{"d_model": 256, "router_score": "sigmoid", "init_std_router": 0.0122, "rope_fraction": 0.25, "warmup_steps": 200, "z_loss": 0.0001}
Below are experts of layer 7 (counted from 0) of a mixture-of-experts language model. Rows are named router (the router's row for the expert), down (a neuron's output weights, with its number) and show model dimensions 0-255. Each number is 128 + 32 x the weight over its row's rms, rounded and kept within 0 to 255. Numbers have three digits each.
After each expert's rows: a language model's description of what the expert responds to; "raises" lists some tokens whose logits its average output raises strongly, later layers aside. This comes from a sample of Wikipedia text that the model never trained on.

# expert 56
router:139102137157138125130110135104155120086104064085143143099098098105167136160122099136135130071091100086140137134166119135098128102180111102131112139112090064114160181143131126149155096124102140182099080094114136154072149096135153131133139164133142130171147064185143181100104149115120087130145146096121043114179125115138140159179118155118200174206131137100127113077085152128218115119075141182099195114090131145082182135144121134143068148140103105142124119111155129113153182119154153148114065152093095131172118090083147102123160135166147162099166113195117155059062144118145125126139064150146104174113111164109188115161093130121179096139092084121130115158160096126164211175105127084070124150115123137133139170158128136084141120210213129158100131095128137059126082135101132
down1:111114150175115132163108204114151159128115079161078126130162157138191098131145120075141101100140080131081107135129080172052161115151097132153157058188110111185130138126133105104110135111069138097167127130156086104140085122139162175107107100121131159049117170141145110111178162139090147169149149082135107106146074119117120129136147153138110177122166121122078142097095120067126162151099117102114171134139130113121144124130160101160095137129156122120115123112157122213172135133103150066167176125112132160127074144122130150145114188186098111106163142174172098118150116102200124112113096074194125167159175145157191095108126105077102173165132098144121135181069071161065118178142103155071113137085105141123138102162172095146051155152089164137034156126178116110083115098152105
down2:109132169101129123154173096180073170059154194109133146135139108118134121108156162064137145148137164123143188198155100113168092146114148143147127129095121084095110131087142130125117103137112137170122090133118167094115115118104153148142051095099127079096109104128136114130168134108174143101110120156136167123129021153092152124098147255116118060099140072146109153177123105141153207119139189082122192140152128157177090166096096077151111112125112137100098149144101107160206064060118072126189114121143147111187118130141194124119084089101104082131124129144127122137129087179165199127139110136130146132112141098155121128127112083110103142103105133137080088150084124165122096138175150142102133143165080153172116137165118091163052121152099101185158152137173112100136137156114125
down3:097137126074126126154172126158092153118149074093134102078144196068120098083161100174104110113141179134121172138155123125096144130114178143118113134136101087082214176144176149145135110079091202182094118176097140110122095121094116145142171156174113186116082098126112150153143053146226145136167154115078058100099099110115143072102086066139146127100126169091141096101150157113089142144165117127076121061154156138091142056118130165146147148150200098142101106062147134132137107127135130152117147153124165135082164147185103137098147132106053072140093137119198115168174143142156138123123102171152072092103085132152139140106172120148110138118108182140163173115134156135142165114171154118058116160105106149091141128167121111088095128118140117168096128151075148154139106072165154
What it handles: Name-initial particles. Capitalized first syllables and particles starting proper names, such as van, de, Ha, Ti, Pi, in Beethoven, Haifa, Terra.
raises: "gg", "e", "gn", "pp", "ge", "ar"

# expert 58
router:125140171158077093100123165134206132083110078109079154111141109148151114102108150140164108092118212146163147054126106128130053109112000131158155146072140090153127155125102138133127114109075095117098117152186123102113158119106135118100168182085140139158141082119138150074156148108187108108179126156102100137132106130149137194110136125075129107146153135106107156091109126069149149106078141118104143207123084190100141119171111136138064147148105110142116106163101105106097076088116102178156123147169161098145125102158145111098182108143166154134142170220104079184122119138173098139096151098080143075103133087128123158073187083155134102095153141155105087166147139064181162207146116124098074151121095132119092170108137132124143125127142121106124148140172150126139102151109095
down0:102174118099116133160113135086190103113147130107112118129156126076088181144235108087067162120126107133177139149067102099107125108149144156100199143083148070190185120150132113067139110147081208091138127105137101166117181086077123150082146160176154100105139145148174176123145096156143067122137134123111139102139142076099110129112061108163179114147148111130135113076144113106152128107174096159108109174091130109192147155106134118139168112117122095113115118074162083133074086139114127182055130088126176164125149131103084103101068134106113134172160159143164158133158164138136123087137174092149144112148175135113104144094099054111152164117156135130203152115145117095178088148095129101173119158174092150107138173094159098110169152122162138138180109104143155128066062136147077
down1:167107132057148132139163149164082142113157131128179101141121139162130118107114105161105134100075115103147137125133133089161116114156100106076060143117152122111124075183129129087144144147114098123084080175132032116115089114111091143095089156090176123125117156098075171137078121048067176176174054100119174117117167105059131159175106116154217124132086072090134165170108167128127107125107143138146142203158141171091102124157150120123181161126164141156130114140126149131105180146117094148158131153102121096113126154089138130156090152142059156111123171170138151132142161163119168072165146067117083051122141161131110126146158177159127121179129177128108159152184089115155162083131066096166161164153157127143177155105143104114116072111135072101148103161097085183152108088134134
down2:143129125150128133117106129099074126092105124133062156133085149155126121106190080180158090170110105136102141085161096112096058035109162117150144132129174094139083104143126129083086150162114062157109181162112091170151167135129160121053120146092117108113112111084143068109146083064166147147151078051159060178102150126086126170091155157137125164114151148127140121173144166142137129099177095152137107161150094120121146148126100105174161146162113064194131088058168105125113175126171077142094163127150181160142139163098060125145111108123157176143143102170132102160116128108137078126187199125165151124131154112125148092125106093164141136099164178075130098147131169123141144080163090105137108216148122100191164150082118072101136095161174134140137124122157114142131124156098165
What it handles: Determiners after prepositions. Determiners after a preposition or period, mostly the, also these, their, his, This; also table-cell pipes before a name.
raises: " characteristics", "ives", "ted"

# expert 8
router:143149127091133119131145152173174145122102075134107148118072115203158075090083169136171088146075150148180170000123112144128126146053191152147102183117139078172157122049114182169107110148138083120097138132117138131055137099069136122196154150065110098128133129094138148116219099118112083135170229125122147137087076132147139117154171153134186111093143084089120160161111164135150108145097142120123132120125097117123119135128125133123083132167123172079105168097137158094124136081160112143119139151080157113137111122142150108117178121119129142155140135102115131159140075123163098164127156124117087062104142068125107154123113097162144121126163182134115122150128084068156124176161213096161086120093090139095161143093166146112146172100161129084104149090170157134114105113116120
down0:196149150126122109108133140081081088147133133153091136133096134109111211130162155120147138102122116126175140071192078091090103102128100129092110126146149089083069126066117098109127158112156152126081100138100157189249144121136147139124111123170094120080107092168194152093117124178135123102138141137152154093175137131109154165145143144124173114093168117120138065088103145094130099101117109187147111117145046119136090138150109093168133180164129144162156134084068094108093111126121113096087099173156168172162170143017116105151130159134086112122119095114177111170175169129185118125082151142152154140126127090097131088116094083074115186124161138148058154160183074131150120100147138140106137116101188194172110144131080199131159104141156117121149094150142143121151093129136144
down1:120131156105168101137155117092125169163088135128140071080089110150096160139213092094181123134120073185082106121108048097140095088095173150110075101145150101162151114103126155136150186122142174163074151134123138129158155164080140168107111140103191120078200119081126121110155126144139155119119173190150124114110133166127126143185169078128102103147159117144171157166154100143080109096118105106131082131166099115090122087094108106110168168092091148119158110132121173098118168099116108193088155110172064174131120113164109086102083163085157166114187147076180110195119162176131104164146163116131112114175108128177107097177161225172117055104106094099159129128073158091160169106077130134147125100105126108147098136166165125116129170136155111146094111102093129118112122116081088
down2:146111141122159096159122173162096073109118154159130098112051142149160124070187152121108150134155110113121158192104139137133160101074112179134201158074078095163121112144126165131170149158155177148169133091172152111115127117158111131127140122130107165065153067087055158106083086144117092136117191075091131133154113070176101105112159146123137146222106104074131176147098039158161129074115097179095153152113099144101175083128163100128201110201137162148132064103129129098126136153165079144154091125099136108114158124118143075167078133130123149077110102117189107122125160130084140149168149185122100180141161171081046134090124140118121097163141135131099154122132143105125124142165113180163124160153109070141098125104086137112121109116146169126132104153174093083118132112081159
What it handles: Abstract noun suffixes. Final suffix pieces forming abstract nouns, such as -cy, -ation, -ity, -ment, -ship, in insolvency, restoration, concurrency.
raises: " of", " by", " deal", ",", " at"

# expert 27
router:129142167101127079152121083125155177111053120090082110145153148106157140101103149154164096087119153098142083088137094180121148069117068137166096149143144127134121119149098170130125101155092154132120142100148131132149129111132132142155154129096131119123183094159174122168152175104114119193131168093170109155117071123126124157122170142092107123087157131093054203099092177070111108132113207132113170175132113147117103118182124135164097118174068151156131116113064146154120144133115120166165057115086132081163168135180119140136111078142180176157121142101128097180109103069151152104122058099116091140146145074139057148157150139186141122053173103098129131224119133100127100136104138145149107133110117199095150199155139122113151144163169141097158153108162103136138061128090045
down0:103159108088164121116131062150151164138114119127128092136131202155113145123099091131107061192079106109113112115154104059148135156121143109132180086076119157173119047119125118111078127181097172126121122149128087148079147147095129161172140093151087118170123128093092086113093176145152151123158189122140126113131096113054124123056181119104101145138117132167116192088106086101131105083136085149110193182169196121065105115148149122065156122071091160096130114116096179126114120114140103122173132229080145124140122159122118147142101070141161186116131124128159092100131182101129159149150103123152168104136087117186137113163139173076108111138141106108088207154148140116112122152138142153127120152155164151082143086171154164138139146135171203123156112069085068135172131144161104
down1:151109080085098173126092145105122088116133103094138116152190136124081159147174166128091130087112139130128120136148139138188175053113124117138090105111187115116109113106150107155159133145153112095142117111103144138192147080159112190154122153103131203145120182166094152144177130141091181145120183159105205179071112162118150180098114185121123144088096149086065106125117075060134161149179142134107122163101103134100091139105156103136117170120096120114090140117106061123154101105105048192143111127152096110095126143159066075124154146088113100096113129114114139159180105124112081114132043098157198129129113130152178077155192121167122146121126075138119120140127098109102084104155178153150115137118094133215150047162115081139156104160124168176149113167167129165133170110119095
down2:182129132170099136174113187109172102104148146119138121104103186136078136159214155113139191096149108140103096105142111155132130099133136114132073155077140113107128131091165153127120104161229125139069118093119117112112114098109104120130094140148092109110136156139149161081127131117135138200089137106113096063153124092071147121051135204064162095146104156153147179125201115157104083120151096179118158076122181115166168107044132122131097113137093099150110100080129139132126074155140151159103147138141149130152139139156155169201142105138118077114163098142202102127140130176110084070105079115127146137157125141128109132103145119071111155196105115075171089196100112072115136138111144175206097149129159106101163102106148137185161125153183143124076142117124059103104137106141119
What it handles: Decimal points, abbreviation periods. Periods inside numbers and abbreviations in tables and stats, e.g. 4.1, 12.57%, e.g., a.e.t., plus % and °.
raises: "org", "com", " However", " Their", " They", " After"

# expert 18
router:089086195116113131113156135102151192139106060121094138134049062143117110130156157151150130159144174145167131090158116157133092111134127111079104048044131081133134218128115121083173107060123156108128121151173053108160176143112146149170141131082143141217117140097161113110135167125117135138123099144144147125135136121141141113104121149061096127155165143051107145048136138130158210153157157084108159147106111095101121125089117135172102140152084117104079101122148135086134194058131138103137107114117130118134162112084133081115187124143145124112141134160152129128134157141169157132143181126049176230143099116103050150089092096159141139109131107141155080133126121100136178115130152124148123134170131167139122122163115164115149126176128049087124100119159137100179093121119096
down0:102134120107095080158113083142152148153119087128096140178156089136112148117081118151121173120147158056121116103137055083149082068127116130111152113166130162139140169204176135146143110193127084100150096109185085158152129122106155108149055145132160128166152131130176111079128095096165134115139080140127169120121137140148160164088086125067207175186089126175083114113152131133104137157149170131152152104160141137117113136157134146120165137102168181105192160132126119116083102132145129113134115105097153100095029128122092049113151087103125086172155099059098196096116081103147144223094117109199131128098114116103124172127142074128147106067163120114121110168129154145192123124186155058140148104173130122143133142188114114143071159145126162128160141112103080153079146107131111
down1:103099157082085168179159076139111136106152156125065157158172114112070168105128145185159152100061134133148146074145102195110123112129127156123115098143096144117117172128144171126138098103103110165196062085119110077088074153110181117072126184126086103085118164153115097140147155138175121071143127112104122157151160156159160159094090128183132098123145153162103132089130155105105111119114106120186116143116124177114119169131090100152113183064097114159189083144117082150137185180079142110164179147131120161163124118175108117134119151118090101186172128103133030083140085159068169125146160185169137062090122165150189127141170117139117119148140049140085102094096095128146101151112117126120120161119133139098167127209123106136177093138161154112115153130133068102094107103145150
down2:130136121158077135121108113162113076115167143070145168135124124135124175166136078138109082146159138114109145121105088090118097069100135095135123070184121133138121113135090093124141089113136120131112149153150144147162097168100136136180103114146132154092081134082128133137130173148103216184083124191092153171172144158148106140088115177059151159157091126133119176142119110178163114144125188180201117103146130140110144095072151148096174132123094095127104110151103101119146136177101125083071164101115154116110222171141119226137101157141093044170145104143121102108168119181079074127181151102163068136151157092112123116088120169144155083142165092149121153157124159140127092064199143152132129161143083095089159072168087094138116094091100103190084150144101119164105117104116109
What it handles: Wiki heading markup. Equals signs and blank-line breaks that open or close section headings, such as == Classification ==, ===Prize, See also, usually after tables or lists.
raises: "P", "Reg", "Rel", "F", "As"

# expert 7
router:152138157156091135123140190087094123152149109093139165115165142165122114142132141130201130146120165098171161111143115127135134141105116101105130200163140134129083120110117122132118129137051069118124145163099183090128119146077156116156162128097110110128147082144135115119202172058109109127157105080135131166164122109144165085143100133118133113142194116096118169074079064069106123117109143084150150183127117148169115120199114149109062144140098049160106065158141133099112179157081071158142085112115139100152102085133135122135151127130156196191195185135126162143136119180146140097141133064109126146095132103176131139081134119155129084100178129099116146118161108092159109112067148086090023133225146128114128173090129122150091166136089132122154144143157131108137108224115096
down1:214137139062109144109142066125187119195133153134108087117142104159117130100146154077117150092152071134163101140112082086106116158070122150179114080114172151074091158086135149132169158133148094068179151120164187096109137122159146123130162134135086123104090171120057140113128150142121164114173176082165104083143121120149115083118134148136091128068129115153140178136107163103131090134093131166101063110074115131153139086103152117069123149090165141138159118113142106172110120146130113147091182122170196098138150086176181164096130226173119150115111128064148071143128112124145102109180123163132059134073145138127131121153128129084170089096095083117155130150103222099102163138204090125133132077171137116120136146091115143098161169154093158118163192118094119143115163125123141
down2:142119099127131179145163097136131152134156086078110136095119123126072086151157164159110094118093120127101040114119129097067119210139107152165127056182101049074090151078101050176093141099168154120169107102160109108116104154092158144141121090118105163137104182097117114122070170163104116129149186079188103207156125186143201101127171103130120166100120154101155109168126119117101123108130147068129157126150098121152091119105153194108202046076117113094185123124135110122117147151166114130126124164118183123132127163128122098111158111152121147119109177107134141147180114113196110163134134087113148149138138125172089193079159147079150162187132092088100139198103173164162125097107142152076159099132111156154101117147106116113125132129148127096086144163113176153117106074137122
down3:091112083117174158136163165200083177157168105136144119132125065105060061184094207093133103180101122119134207174147123100129078160195156064083143142113102165142160163131125155111124090095130063157133106127137113192112123132106107086154152101154139089145082134116127120132176120124096131126138113137136114207133114101131142099089160171115119149133070162130151071148117079150178182060110100113090121098115122102165201112073146137149080071122176105118061147097167128181125127141106187095121108139134170140154081127123089183147077166135133112081120170067107148152140160136132072185170140147109139128102107151165100098094116083164123151108129137149153133140152142076142094189140134104165147087072124137148081136124146136132072128155113159133135198132109083110126121146136153
What it handles: Table pipes, clause links. Pipe separators in wiki tables, especially election results near empty cells, plus clause-linking words like with, although, who, stating.
raises: "\n", "\n\n", "  "

# expert 52
router:123144176162075097098130187128244144096106074114090149121148107151153123092118157138167105094129227146172149085123108127125049108128000142157132160088141108159126152125102154138131116127079096119096129143189123117149162119112133123092167187082138123157143098122146158093170144104176114106202147152105105136129105134147145184114133127088128119147140155106104157091119117081156151088082148115109151185121084175097137124168116136145080147155105113124114118162123110118103076093110097179158116152175161102162122104181152097103181116154155178140150164211108085168126130168163116143094111105089131074112134087126118161061163102156125102094158185145097086166143144071189173218135157129098077140136098162126098165115146142126149134122148129117127147139165151129146113141117102
down0:174155066110153117120157093133115166131107109163157048113125211110133122079187158160128113176135124057144080123050074167156114114135103121103132110145165106215225161158158070138155117125134122184103123166086138141061141091125070107202120097110111146102123126111140175089124137069074091108154168140128107142153132207112195133050132158075081121125132148172134166113123146119127116147150156099173142109140140135165134141090134106114147104144103166106162153116102160097174149103153133066143139058135107132116110172130118137123111162106155126140109140126148153122123161134128130070167152159146076146087127127084166127091113194079136140104147109139082098126129133152163098119110084120157147157196137075101103094098146164090106215121140102141109094142094108112161148070145156
down1:136217143118180202091143126180153071161152117155149082148171130159109195136120144168060109124106132161185100079151131140118124135108151110133134114102089157143147095087117161089097120107131180149128114154121169106172169133172089099109165091141072096135122149059134141132111153109128149165123192120160162133133092125076104153160114153106141151065086059119117142107131122086136100147179088130199137072155097128157138103136127137111160150155081090154149094137099179112161082049166166179164162068127085115118100181154035144106180046135109075167128108165100119160123168148145140123101085135182158141119174119104133166144133124132101100169110165132132065082108157130095087082167134119114110112121125134114099119147134110173117107104101138143145142154126067189087153090113079
down2:120106145138121142091057124152132139170153143181156143148175080084178176154146100140155129097165123155147114183093105111105059174113156101202135111125120117117110157099061125095067184107136150176070187161150155124088136137130129161119157120076145139150106163120127178131081101046161142108113083135110104130130046157121150126124140064106122116100218134107122123083168121138134165098062170107164126143195157130164098120103086122171119090065113109164126143135098175113112110194135142144091169123110162096126055152155100148114142130108178120132113137170149118163161100098129087101126177120154103188138107081182162143102125121118085124099065108085124151109057116071191175145163156148055132113140147117096151103118104161168157130106152162131122141148080155129123085147099169
What it handles: Table cells and determiners. Commas, "the", and numbers inside tables and lists, such as sports statistics and asteroid listings with JPL/MPC columns.
raises: "mber", "zer", "ć", "ves", " lyrics"

# expert 63
router:145094148087119138145107144112122160111113142116103165076127138152112133101056172140088121075135150128182159123138096153105111144097026136175075072147146145156096138095080174103156099142125099131130051152168108075042183103143105103113148138124137127128198152102102147153181122122114098159111094150104109117105105093167137118200158149051062155216091121135172208159137133098176153121035157155123162131133149136107173110144148133174102160129147130144103153174105130125095119095141151137137095146086189111154141134196108134101121126132144112111115167075084112166089167171111128103114078129090139087151152092167154157096131152148098070153121137120087137188117142108123140133134203114085115140077106123114145134100134167155150098138100061134108131088127150130165174164175075
down1:133117154152136088112149137145076107124135140090163158145115063115104103110086153123071110135091179128115160134122097102091159136168137094110163066100130090145175123109150095124121090110054095083125126116159136086134131114107140118122222130120159130104162195107152070131119130097141092149136151143132147128137103121074151212054189108126120155087129116174097153188158130127111117075126119168127102134150050161095123088096050185110171173166135165119130131153140157120066152122129141167102131154108106143160137160078155174092112206161166139095196112121149164106207163148170134158093121066098129153092176124116137096109110158153105132092128103101138176108095208119130074136120138151100090118129116162151163141145115243129162087118093136159091079143118160139125156086110122
down2:034173128096174115114067100075171133143118085110107139167117144097164143130161119124115128152097094128168127085127119172190143136072172081117159125106129174120093161089148119166109135147141090180070113117128064144201144112073107079133084078125104198106156164148120154154154098121147140196157113088134127109133084160103116171098136114138128159094185125111135056099162101152123110156128124117103183133084179133119144174146128099094112117128174141150143072142063172155120117134106175154155137060155147109119106091085169130140166117127090146146140140142141155147156153144113103113096141080142162105105161090135255140170203096112057098102124102097081136196111157168111142068152109126108098180152111113165154081110151112113144122116123133137149075132146114083171143115139171
down3:100116088192140118154125098091142090110165079130066114137126125150148062164153110104167132037145123169134157158151157096117110136150160110136121096126143145143132184103080126044115159127081135118198100172111169106092127146095171099132176134071113050143122057090087080099148110142139111066131159100166166093174099092128166132188177098105081161087122119083126098106157153122185085139147115100133150138157105112170127111174144142102135089103153145103144162131181123143118100162082083127115130136154103124131109141141171135174145147140142206138157100142175127116187104126083134141090101083184116110096085148121135081065149069114096123083213169158130142106130100101083115154094131153147157192163142140164126167158116151173115121127149128148063130076188149157125172180137118
What it handles: Sports time words. Temporal words and sports-season terms, e.g. after, during, until, before, season, final, League, Championship, in sports and career narratives.
raises: " the", " his", " it", " this", " their"

# expert 9
router:111087180151137107101138142121103121181095137142100131129133118088120135128121161089132109166129118198172114134144124113111136099169105163150158155108148115149112144131122148088158165151108095121148081115200080158133119145086180156132134134126153138116153136104155152162155139078170123088172117187135075168115054124139110035081135167134110150107143142138109123106100130146131200128128174095159122151100119066086137124104084105151136121202094144125162171188154189101068106098122133144156064138139146054143144085154105162115190112175147096141156119076123120077129106138149137144060096149042155100103123120178138136070105089171181106117153063146109099118150126142221156153129096115072052162097031138075131131118152102133146137128109102065138110147178140132168161163117116
down0:123124137114172110095118117130167114167147140170085162128115132148148204128106140113162091140107109124141114070096099115168135147110205104173150143150138091074061154076125157143135088141138205102133096124046201145131135161100104098080051145117122065122157135158123166125183130123127071152090161202147098121157101109135081174133136133178135102133131174195094125154121140106117118148161144151148127140144132206129140166156137096136100114111116167118159103112087118092136098081132133114119167089152116113110082149124125114204134138158126078064052145194124135104091106103191122148141158124119144123133109066168197088121095135106110091153178097168132100119140123116092111097163118174112169137084080187132132123153086146045155139149137078112131144134202060087129092133154164
down1:132095170143086147110146178161159107131082110141144171113198100075125111083129110145071106153108125137184097180146155104098106102125093090115144190113133140137163142155142169129154121132142083083118149178122168189112130178120127112140131086166137137167088107140144172068142091143153134104135140120102088101089162173162117121158116154189138138141082103089132107136161128098097123140115142097070118121126132127095118122130159094134129102146090168117061084133145185160108092162096071091128128120184135188108142108057148118127079165130096107118098181166174126115155050133129128156080176100156165036143118167153107081132168172104143149134154158111140094121072111156216106152137039139140142122086124109157180121156195127099186128062076143126147114102156148163113172047150101
down2:140097092126151152180132166203150117137176117143083124164121163119104089144124107146214111157126133051089156122141120186168085175126093172153172106220155127141148150098181128086191116146149116152145171150142154131050100103202094165100101183172120107140121155079114134122115096087133127129142126103142135107139080114109098149106138098133115118167116102116119154163108066145150158094090125175151062145173129155162114096088161108143114081121160099131121140085132169126085146064153108087160085102150121140100099171108133113130082097126136153143067098096173090161101122137145062146099081096069128110118145207171105137133127133149163139111115119164151072092141111129066115078105096137093161107155140101184090075137162120118143172234135098152156133175155081128127137100147109
What it handles: Prepositions after verbs. Prepositions following a verb or noun phrase, mostly as, at, on, in, towards, e.g. took over as, range as high, differentiation at.
raises: " a", " the", " an", " his", " top", " her"

# expert 13
router:111122207146066133096187126170105131100104134092101124136082079207132120149137150127115124117112150143110173098151129118118092132161169125199179097128146130111075138102103106100120149138162123111113138151173073114121178157126087143116155121119180130172148081083196117104117090144112087114144139148153100130113121118161122106094096158080105127104135161101088100103131082144118153124078188160093148136134092118162130139189113167229079142197121097113079125139175120066085168083111087173126083090158116122115164150081126190138196128223118091144173196072149108107134126114167156123117139142125137133105090128098107138141135129142092116124132205217102141167130106122120159121196162114119125092094131159123122140143094152130153136163161107150171134074160102087168127166073060
down0:119141146124122149130094162099154150116144106094127123105149133156124144155087172156144145105104119112147137141091169116094087095077082185109121134120165142101157114119116179124096059176115130081120144163103077162158134123117092131180027117129153096158119110137157186165134068108196058134147190085131083153135204126092106109164096070138195094173154185078157124093074139089153103147142128142091116167180116117004195110126166120119124102182092099059070137097109096142152071133123137116129106152128188093146161065144184108156122141191133169135150098124101160097126157138140092134123148135156132171119125129151138121103102121148158096145141073126144111161136191146195138181111140145166123112138113114136096091090155205114077131133104136109126098128123147078118164122135153
down1:138153151134027116086157102183173183213132145183114116089135077101143217158169136139134132122077130086117139105103136139154107116125062117118189116141095178124092101161134174115107080070192069161101083123116172133150100089096080139098175071167120124087086124115091158126102152148123059109123130155104124126184153112143114139113065103159154152123176127089118082156164170105155148139076105166153148127113154165130136131124156138135116182142100063129087161156137118136133122126111124122157093153146116146108074147138152154128086101059065123168193139118149133143128082123129139147099192100092090163107148148124138146192119178154133129119132138143202149129136122134102122100235099156138118118126162159101150092108104096109067070114167133129071126145126146116118141139072173
down2:118141088094132132119098125170145121190119088090177160100149138047120153201198133189098174153114122152170128142094201106152150097103124210135137088139144066116110078116075106104107169108069090109109091135121138163132107183186201144116104074182181107171090137116125103096056130162123130131118169114095084166100114145095122118140078143137151111153137133100102152107142105149131122133108189098104109146214142148113155108116131090106155128079108123070153114136114074136103098126174100147162128184164151136168138140076108103172126126149113141127128098085123162168136114075191113152146121107140156163118107038163100167121109104122197141152064177175108163175117102118069096113200120140073153135130145102120136122150098130118163104135135117088139128141199128140076141112111131
What it handles: Paragraph and heading breaks. Double line breaks after a sentence or table row, just before a new paragraph or == section heading ==, and the heading's = signs.
raises: "=", "|", "In", "The", "On", "Other"

# expert 28
router:122129109138116115059099171120152106083099144078121106119130123138132146109149133122124140116123163114154149124135129120164055090152149127138133121140151125154076158150091161125076095077115121101176078155153155095147153089097133105126134134110140165155131111148148126191132115067113123192111175186108137146209091136157204158175124149077145102142151223126096187125143045136160174131081120173103136100114156115108139129118109153202032130136074138118099144121132156091196131157110078115118125152158179079115181143102138106108135077120138092085155108142076085090105152138134113152106072139107087184067152122093131123093164157161153081145173176078096128140139120141142130110154191129149078076090140098134111161186169088134132140142183137082113163169147195106158153113175084
down0:129154121155167177146115151143100181105125146144151169127126130112133179125157143153158122148125105156132115138125112161088106110086106066184104125140103097104143103124090120165095156170150104101085106126180141156115123119115144049107139184140062160150153160089140131128140157139170125107136100107183146104108116099094152157118167110145083106119139179088036101139121181135124164117090077221141141127105144156095209081070194147116102150089117201078141173178154131132065083131102103129123093093098145121195107132137106156080164097127153152132125156088128147093102062111105073158138075138150163183083154083116150109102137169061159123143079068160140144132115140159124161158133183124087109132109132152174109070112171077174071136115208149192093115123118103145097121129132110
down1:146125135116141112098172105133102109140193088114146101134089162149173143156157054109127134111159146142111117125147130111200111163134111122106119129084139139067206126133135119139104148098156127148154191108167143100121105103126117072139081182108057069180086132160158140087120125125169091146130138128175146095094086160140115099117122057108105126147122137064126156085162099166158040148112125097119103157160075161110122076088182122126131136140152077153164080143209094098093116212170185138159121093093112124126105122097097112077117073184077113092135091072210101117140123114139189156116155160162133083164141151154164149186119083167141124116131125149118104088123186152178120146136158158154156078148129143121135110084077122116117117216105139142144177112093168079153114147142147
down2:127147103186116149193093087116082101058079147150183145149153118168105094128144124117138104115137079115121122120141148125175120151135158119131146096154156064125137165162144194151110114118151114101139127151084104085144091108131192144095110127138153172105061118150181151152133180059146128153091117064135138098080089083111084127169153152137128076093140143193183133130142153126130142124118170196127133188189120095177079107099130058137155055163166127159097123136115141134117114154119185115113140148085116153129092090130168163132115122137173110054101181126132109094149186105133117084153163167129124181041171164201096133140099145124120139131095100144119139095192138077109093120114107136153156129098104158138151110116165144067122128081114138207132109071147081088107143183079083
What it handles: Mid-word g pieces. Mid-word pieces after a vowel-o stem, mostly g: Bibliography, Epilogue, Nicaragua; also -log, -phone, -ogen, and some hyphens.
raises: "ual", "ually", "ation", "rated"

# expert 3
router:107119147150157110112112148119138143139151073124172130143214142155073091104130160136175132158187100180201183108119123125127134115123104131155163186120185099129079159153111129138119091116081077127101115137099154138123145115089126149059157107118115041148136125106136133164105099117132150181213172120116092161142079153121139088082141136110155115114162118080085159149069126109161108070092150101098144099100109068129123091161117135154074138102081144116132050149118123110140093125163080195167069142085148099123122117123154177097195123083099137119130121121114112156109096098179110176169079149130065112098143098115158153180043093136182108077121134185102098128156190117183141197133160156052104138116113102131136149146156202148142163116104132130098132154151104136133103116091109
down0:098204128136125140117092139103167134120173168094094113087153143181154087091124123162145096074148116164100133156124130185135129175103106109134095187132102122087144076148115165071118125168125139195128205148158148164118102125113140152139119162197163140086141145133099124113116110140161118160137096105147092132160140164141113144166170065076133153131130090113109158098202065151094100131172054180100099096112092090112086064158117071108131147153153148083160222155068170137100220108076159153144116144100085110146104064141141084156074138159113155111080182106169087105097135112135171110095130106184160095174176129179160136161092094124125124138077163126106091124144112134096108137109109083108168131109120129102173136092132153141119113117165136155058109135104150097141176088141163
down1:098144126142143171085160124139149102119145122113150096080148130160151092078122104116114133075098144088125089077149077146131134166158129115124092127153137104149183072116109178147113147128171148170146130106123107183053068144157191190099158082154182101233078088119105171122069197117088167162145114161116166139128147106088146156160163148161096128158098074150100138068116125112115074156126127110153107084098042125112115204089094096139177095130173113089101054101066127130158093099165162133171095156087171130122118159149150136109132109131094130170131140111186114126146106156146107160143146178089154104112098156160195112093156136104126123162136176118131080086187112136086197152134090135123129078156111101117089105123137153120138150144123147144157111172107089148108169079125188
down2:088131127164155123108069178141115123117145108098135078121120119095131092141177193137119155087162093093093108131122119105152114132041098143120175121120168170099070118168157124178083127150155115092152119128097145124131136177125154112120140080180145153110126130091181133161146167165140113123121100090136160154128131120054123122123102178104146142092124132131157122131174154093124068120180144071079151139060053087123121137148079134134125180116145122073122091140130151152138136131141168115091096072134126135117178083069133148167061178114072090114119127210172124112095127100175114132149114167133148125144113113133170217131133152164140107201114149131103111074124190175148107101104185098132142173150140114169131067110117073063116090078129148198124096220144117114142162196119160
What it handles: "ne"/"e" name endings. Word-final pieces like ne, ine, e, Ne in proper names and places, e.g. Garonne, Larne, Podocnemis, Georgia, Angeles, Marie.
raises: "cess", "ls", "ed", "phi", "ph", " type"